config.yaml
experts_per_token: 4
router_score: "softmax"
normalize_top_k: true
balance_bias: false
vocab_size: 32000
norm_place: "pre"
rope_fraction: 1.0
attn_scale: 0.125
tie_word_embeddings: false
parallel_block: false
init_std_qkv: 0.0504
learning_rate: 0.00392
max_grad_norm: 1.0
train_tokens: 376400000
Below are experts of layer 5 (counted from 0) of a mixture-of-experts language model. Rows are named router (the router's row for the expert), up (a neuron's input weights, with its number), down (a neuron's output weights, with its number) and show model dimensions 0-255. Each number is 500 + 50 x the weight over its row's rms, rounded and kept within 0 to 999. Numbers have three digits each.
After each expert's rows: "mostly gets" lists some tokens that are sent to it at least half of the time; "comes before" lists some tokens at least twice as common just after its tokens as in all text. This comes from a sample of Wikipedia text that the model never trained on. Tokens count by the router's weight.

# expert 46
router:497431487470426460463483549548619588561521516459569448404517510508499548516380543506528507541539490525523510425531481546589479524542506518582526538511429518483474548528553465623578519341501457491532497459551506456600527480390558530545575463517553505566494538476501455457479579449630503514500439452525445490528474565477632443485484413538511431551556520539476481453557442405537596496526502561543519569504445444516454479469569513516494457575552519489513448536418427553488539507535497583579429504539468469546492439435566498452466528354529468544463526505570551431462444450637506457476508409493496484439530434446454490482511515483451583482463450443564545494486512580518463474486511418396473546529511446564473539447489547493493492427560467485486453435490416444488536471496496
up0:541494585511657580407442500477502564504506543487514490491535523376444494509548537488401489498571632487366504515531512463496504491592430561518513467517491511469477475470390577545483486477447463525449502484429474600454496531526541525469505558517509584446491419482454506503530416536520497432579499566481522519476482516440559510484475558528460570573555571485445381469508462507563530534553461598499585540495477510520501509493533438460433474442490510471480496499434458493516498511530485429448607470552467554490526399427541521590486431473452587507486536438539510544486475441488423480559510649460462569414564500529593474506420459512480548528457455481507415512496433419463433453475557491543632557433485400426541508544545596505525552474512531530494472423496499504500491522578422
down0:507544532475380420404462477504514530529457495426428394472470524557565454429491479487420492490516417495581314484637438556533390516460579555530513580380522581432474493523397581607481469549484531485562539458483475585548527582468434534515566544558498448527556518460393497468493528544526511571510471531504481472520504489615524536514547440521532513505521503516498598488540536485539484424514568558442520567415645484514532528472522481459422472438553536483409491534555518503445470554472466507538455542536444473444598515431469494467522532450485479481488456585495445528441568476479591459461453466529502618518463421468531490435512502509506511536450491535579519456565454569519474506499460437480491560476450474536507396530506441563506487535488520465530542482546505598494545506511510
mostly gets: " fire", " contract", " food", " access", " train", " love"
comes before: "s", " of", "ed", ".", "ing", ","

# expert 42
router:512548606461436466505428516500522471472473525459548476465439521474448555510467502607458497522470521496493473419576491424454645492457537497547560516538576410399419447440474448472567355456493436569522579441557470462534528446461552509536499523504528477488404580447559550511494575485539437496462518444525472530526539552554584559531483556528467479555507518423514417524520465543502531489400466489503543569430481559535412486551440518583574519543494522505515511440504497513497422474524561547518454566454540585469548548518527425569425513523570544435513531552426472494515423491521564528461473551494530475524503386539490414491518514416450475601392449540537471544466572513452449565489385499505547491569504608540434558494556455494434468594527581540541472451467510476498489479614430
up0:413492451514453466428471547553438580587457555565428549462400508524494499470510547507443513467471524412454511456472445518425505537465553556531604469508500381495482452587558327480543469486486476532452510433507488533515529568524544468485533459485503449458545481529507511484589568502495497484431528476497515466529603390516529586541467425562529518514542471501426538554548536447516519542511403519536505550518477498466425435509581498445451536543584531497473497492449507526494553535532469532471574417521603503517493543475598513458550439524550526448548409443515505529517435549573526457320450491483497520453527524514552489550530397505506441542519443492548533539516494518438531464413493541576557584474602476566494494562514465405477427574591508523448607389519506507562480415558547
down0:519477526469536538530467409448552488563574529592599426529523574470549520505488481557518502475476569525591452503487426425498549568523462521487528504592477434571521446506426574538517503393465470456421451575600514554608592483508504540464523517443543558502440621442506465435525480469596534553451501483499498544423492495466505509544478528432501418542339547525572417427452464404460412584478491490418457512473487516489476511461445487480581537429520568483508473498486516467542493567529465529555417560561438568472405509566409522527505480442488439473510465541409511605540457480618469492521430560485417476434497611534545468475508484477514479454421488489516593562531527419567554501491482545440595470557520548455439455508525482448542457472508506569499476522530522574465510482544495
mostly gets: "incumbent", " %", " GA", " TKO", " R", "Mr"
comes before: ".", " |", ")", ";", "/", "N"

# expert 55
router:562513477483520431527604543499506513589527566517538567457455513502589482453573485393553484495409523454496513536442470504521553448470490431573526455494547536528454463554566524486411482490426495514524429489538427582473585389572550498530513517449510463561498473553573431515439458605458440503459558504539517608466508550463392531539407461530479514490440542535525476485360433497523508506576535570514431516523528456562578556501525417444554529457431472489533461419521430407590448430517457429500519513586543456573433472471520522517485554458450456539494503533468409566586438548528433508489487483511535481485594465549537511545422532552461401582449472538448590529559383529516506468480589533525502521526502523476603490404538484511504406498436459447514450571537466488435550482523492
up0:496534544550502505491664588559489520540545544499442509417487468487562507416524469535529522464442502550414500506465576438494518502568517452573485540508519523462524414515602561555451557463533552479558442462501526555498618443547544545425513539509449443571480499487551378462542414564464481469417508491495487562455545495494524530503419562552521448521517504419492595541393556485482448465592423539562474465472519507522593494530516525443504475484465572439433325557473584449515454554552501407468441486555562520525524442422564524468508483454480379473564506513413468571548568443590449539427475491590467499522457461405499543492520475478598453488445533498472491485584515531492497568452537440530434472519552488512527476433563451536501450547554460546573510454558454460455521469497438
down0:533481526456460463561476465465534446509480515581560543547501560566481506671517486430502496529469515525467518386404427545549396499514556593585527473488508433467588518431532461468534543426457540613407548489471442478460464555445545500533447478459514426475485521549549578494546559536491489565519446563479473522561476457461426497495454502434633477529401523522505445555496476441519491556519636559531497492553549470452424502523489505586505421532451489458575547437491544556486547465413578519482513485461418548572508542468491501471466550552506490527543495422473454427471404536547508443518528531494425453432565499515505499486498516586528539532431410534547517459425531417516507468576482511550494543495429627464485518479511486455411487418461531395507540559468540524457615403457520
mostly gets: " Records", " Airport", " Corporation", " Motorsports", " School", " RC"
comes before: ",", ".", " (", " School", " in", "\""

# expert 19
router:543490538492448522548509551420441511460506489516499529460495521566462488622477499514559531512558484459476455515484464547461499510517400540487330441508525518574569416506440488475531519529547486551506425503552478463457423540530475480558418514473577435514554444502474524545587436582479501479450497442452547463488492420510438484552597614531541446526474559517469426431548534549499629474555468419517493534615591476483505503440547510413525454520523462526484509458545521503515493530487469504482437497518532607472531591544533570537525516542479556552434453474522495463514513562432513512614551529546562418504498506525490619479584515478522542466484458503495451650545455442480532577390428429545480498544504513448596472512533445520458466415557458526462503409485409428441364482417503
up0:522462537518438533535507586455450403440467499538518521439547487535481374536550488514488477623519539412535372488467516582494465565494381474498556531345491490456493576502478601444503553479434505481442508509490513447545491557516557502495390440502556549492514586429439477539538533462611533428426545517576521498522421603576515537499577543482538504508501547528447491509480502439491554573553607494542523470532456490497491425454514492461518498466520481589539440586528447506459566502516490453519473519540513552468654509513574480434378509493497573495546490448514480479562502509465478563539431529544586461550476429443432489486483484555538542504458567551535443588371506491505476547460496502429503507451529522489508461528455484512431560482591524504533428456479680453501500481489500
down0:475479518458515480369517530400484489568381527565493585427426474501528460463529496473459463455536473453531544526520476535504485498593540560461520576492567468469557492496464506529562484367456556482447479410512473539537419601545547518616441494495485558493481404477414566490525435540503502573449541486546500575540471533474558502475481513506581409451473495603479527413500535558485532572477430364446534349579591506506630504527600438536508562494503451492497561553486562493436550523502525520492335524427495520494529615478516580469511471582473515541566426454560507539500562545474536482529469472505500512499501514431518532470551438499522387471485509486512465463456476465574490622499512513528541488486551478443515438475558529464466483445534507540441479481538486441431548447467445
mostly gets: " from", " From", "Note", "from", "From", " Da"
comes before: " the", " a", " its", " his", " 1;", " other"

# expert 109
router:492421578527568464450483475521460521500587477489610467604468467523558534479495490522590447423539459463541481566462442618512485515509569530507551489436470574603478437498453425507459526554536551550472520547374482542506438536433504525538470482569537446511517455480423546521575465416475527429492472427541481493549483474520508481513517556528584518453567388555504502455377593476468532482487479536491477445572461410479582513429451517532521385448489500528554550414570502447486552386503509545485500592435574457525473517426470551543495527518534560505476487544565550415548407508468502555445438434464477466543415518515555507540545412535531497442555509504460635406476559467553519505491515437533517531510476523584516443408529430482482511529555432442436445502567527499366461481489508
up0:432512492482548472565480496545434466481425428486414511532475452487391478365495421479504414450550498539464628536478498472510444513473477553599462459438557477510520443507483508474442464464431509500537491509490499405545565554510486500540563533520492533470465590443578501452612511577491554563443514461481558558515571522574502551502572511455427574432481449522483552507592505448455423522485524513458550579548370508650493402484648477450440454435521519580563527511524454400529513459513404469474513500480504493395445521493550505517558499506495449482486535452507520471531457484550455475467480518519502487514456478552549677553512425494415560472502571518450523480485498524511536565617549579549461529537463569495475475541426511471535503513515453549458461547408417460480502495495586
down0:458472502506398458464510472427547456438477535546457517528491578467474498447512457567461459492471546417535474495658509545480491571437510536519477455440362438523482527407495414496473523510638463465503534467507339504529494548445517459394493429430482504532496532541571496498511458549529612531572556512513466590509456567482533509473518528517442534486499483568607460449468455489505577423439531523561485501491543453473392498493457463495560473492523568493505510470572469522529438462339459443492508408527606554476517515541487489568513506479476493509507431378453559522459557544512440501475554493531506594497553531528467536578405521399495516526598445518466466366458447469431519475471527472513497563432563574527522501522443455528495490523589468500456580567479487510553528569558455
mostly gets: " Although", " When", "When", " If", "Effect", "If"
comes before: " ", " \"", " 1", " 0", " 2", " 3"

# expert 88
router:498516411468584446485478484552534482499451509496468532584462568564557483450488495566471539451550538508414508505505576583502494518538570502551524464531445555585471519577470471509554438527534464505547526447505493483494524566426483492495533534513502527435542427484551536430475482536452486484522554536478471486551549467459499470536464497510535441448535545470568535593561542564464530557419442499525547445554502460594602512497455546466440472566480413494544464497459506435448482630474552483480529480553443510441435542459460448375506466423486493510493516495461566552473439388523417453500501573538494422478510600558442439542597577479578484465408500437547529500493534407467565488458585423495510551505468437601440462512551336476506489463423463433602506526509576564610552373421511
up0:523447621429457420450462464429571534544472505662506554468531495423536508443486603515566533448593466491382581486535530443488493645431481547465458522536482511479506588522477479535546524520553465466523529585483510537514550528523494490423384485552409469468512553529542551445419530559520545477561438546503556447489662428464460516541519446477564548478544535493499497509538473467425483549503556536464505471413554471519421515484451478524487524548443474492468466502550563382461578447511440527549476479565516530516462430636478498503548457513525469556446456386529547503537501513525470470537521480446578519480431511458486463581457509473525534441459599408559482502511496538502549441501520449489510438566520481514521488471539533442437454372479458493490542381593577509488503437557520
down0:522574451495471526447420571522551612428495482433526566526462570529475535571549488595526531514469616461555384499514441514501583478564506474541495572588504439520456527469479517522501623575443445460465357480446497501494462491427442511447514480456531444611538348523559508558516528457525552529502477492374480533449378484602564423397498539596503452519582562519470525440485471524511476502470466527460476455538483491524507525595547503495477506481515496561517493423386532514466452540508455544557614508535425457427543424408507513547521534462521411479511393516509479550509620528455590509481489485452448506496534516506463464559528515490454657459545522511498536564589448496415496517454497540447487426460487496496509483518502466471486481508502486492481445534421519492457499494497569
mostly gets: " up", " forward", " down", ".4%", "ial", " 1991"
comes before: " |", " to", " (", ")", " name", "\""

# expert 89
router:492491494484459479422566510401508491479475491477530545533603517541487537544508499515505438536474554558457569474475511414531582495560426518411493463583448540455437492527462535541530590519586501469431387480494501497475541485560510514473455528514432503463477457446458379496500483507548441484442465425583520492483600420457524527441459435455494456522468586554424541484387554503560406561463555586603511511544377515427487501519553481511435429496510415491513524508455557494492571495609488538582508450577540424518419515492528496550476501485449425457575646499437492455520579506498605480563573586540531508395507479513473495461513460517482492513581527521552528487458373442447421481473432475550485496452515561408398527547448411496535487498531492502524480558544545478410510505464571
up0:537517463490436483505426525401487502454503433455465530487420504504517560530474442550470520469412473473542521476474422460517507538512475526503514483527546515506527619488526428548500524526539451410531474549490544550479449558537529542409460446573478434639552506554519424544531488527480509538552444484558529460480440457433494478429439519673519560468400512463451521468375520555548594614461608481467448502539429554460490482495513488532530464495476538477455494527548487586652503495442488540553579457465428469530528537456587572486470510510505497521499446452480410442606431497562515485471593445454466467501471556551525546584508494437478591433500585488518576554545383486552410493463476539582473550418495439554490491575468570466423540448520536553420498467516412473504458492501470
down0:471572535524508558490449428527482468530419575469576532517561486425472502491514421440505571525507539498556556497619460518559539407631414477512441502487517546466574467521459606448545524498525459450525597493572474590567460468423441540542469556507583513469531481554488573529419497501502486543523462546446548496416448508578535422500470526435527551535483493515553457499471528505429474535422474555602511462542430445517445493459435565462553458461579506526549533462555584468627524443491456472529477474495417424529510446471447460534474553533539510530443638527496543412474489476457433396533556501508507547467459497470479404391568493509557419459487402445525522459455505546576506432482511524616504441524504487510508459569570489455448462463494471421522490429639539486487521489485419
mostly gets: " in", " within", " at", " during", " through", " across"
comes before: " the", " a", " his", " be", " their", " its"

# expert 82
router:510525496546595575485488500477534560499579494505590470480562445464503586517427513480539429562513527537550584544517427538519463555506559577410439534611533393551521521472495416512512437508553475473472580477511546503474425462372529500493469547474538455475505402598471510529422499529522470611518402454496420467560578502459510494469504535458590428508541367443548552511575427531533507564465541419534530494481466508480465458546511474543440496533521500441526498416521440476485489450473562485598507466401519578488470482493417501498535562536512448498352467519541541443458431528412487449540581534448489460495503584563461455552469461543509465507545517475579489559536432493421507555524478464565492565504491609449540494426343478499528504523445426518511534430464477395477488548544488
up0:511560549531515484526507500577489648570547509487408561485549529485575470458534552577546572499507579514485554522443480519467453549464533486588433548502509391362456546489486573575547433513509497534530474444475533499490474543460547547379486495494484462582476489527417526531481437481502498532513470500487521579503448498537437440321498590506559405511562517554479569437423504401524560641541470500586516493486416494495522448349431465578462446508461525479413561480468466391579490491521500515498527517469506437495483510515474490424531446513491456444432540516531439474514563522442551488447536579550527438532468507548420509504474495483547494597488463464561570527505512548504495524527471473437537524435536516428512515483438484570603504594521451500535487528586474402517439595537497
down0:661491513508514533457542465511469448568449518499529490548528515500533566589557537471629395489612506437487443444529477512498548502432512491508469538489488516497449443510590505513467490523517509520551471632459491470476378440395537571516478522544528470426550382429463515489488505564525507494549508509530382588546461497571553486542531455577423573499471496475568575500522517454360468359543560577497501425577408535458485544458482523501464517467523460451535530478496531456419474477480524627497576519524546488467424551456559568491477504538449464415483538566524493444566485461545480478523563544568482471453470442474466520562565403390512461475481545411556549601551452537484529388501460554534488461555474495514572453500468483499557458487511460484542574514442514495441511443483503
mostly gets: " Coordinates", " Genus", " Synonyms", "hylum", " Website", " Clade"
comes before: ":", "=", " †", " /", " www", " date"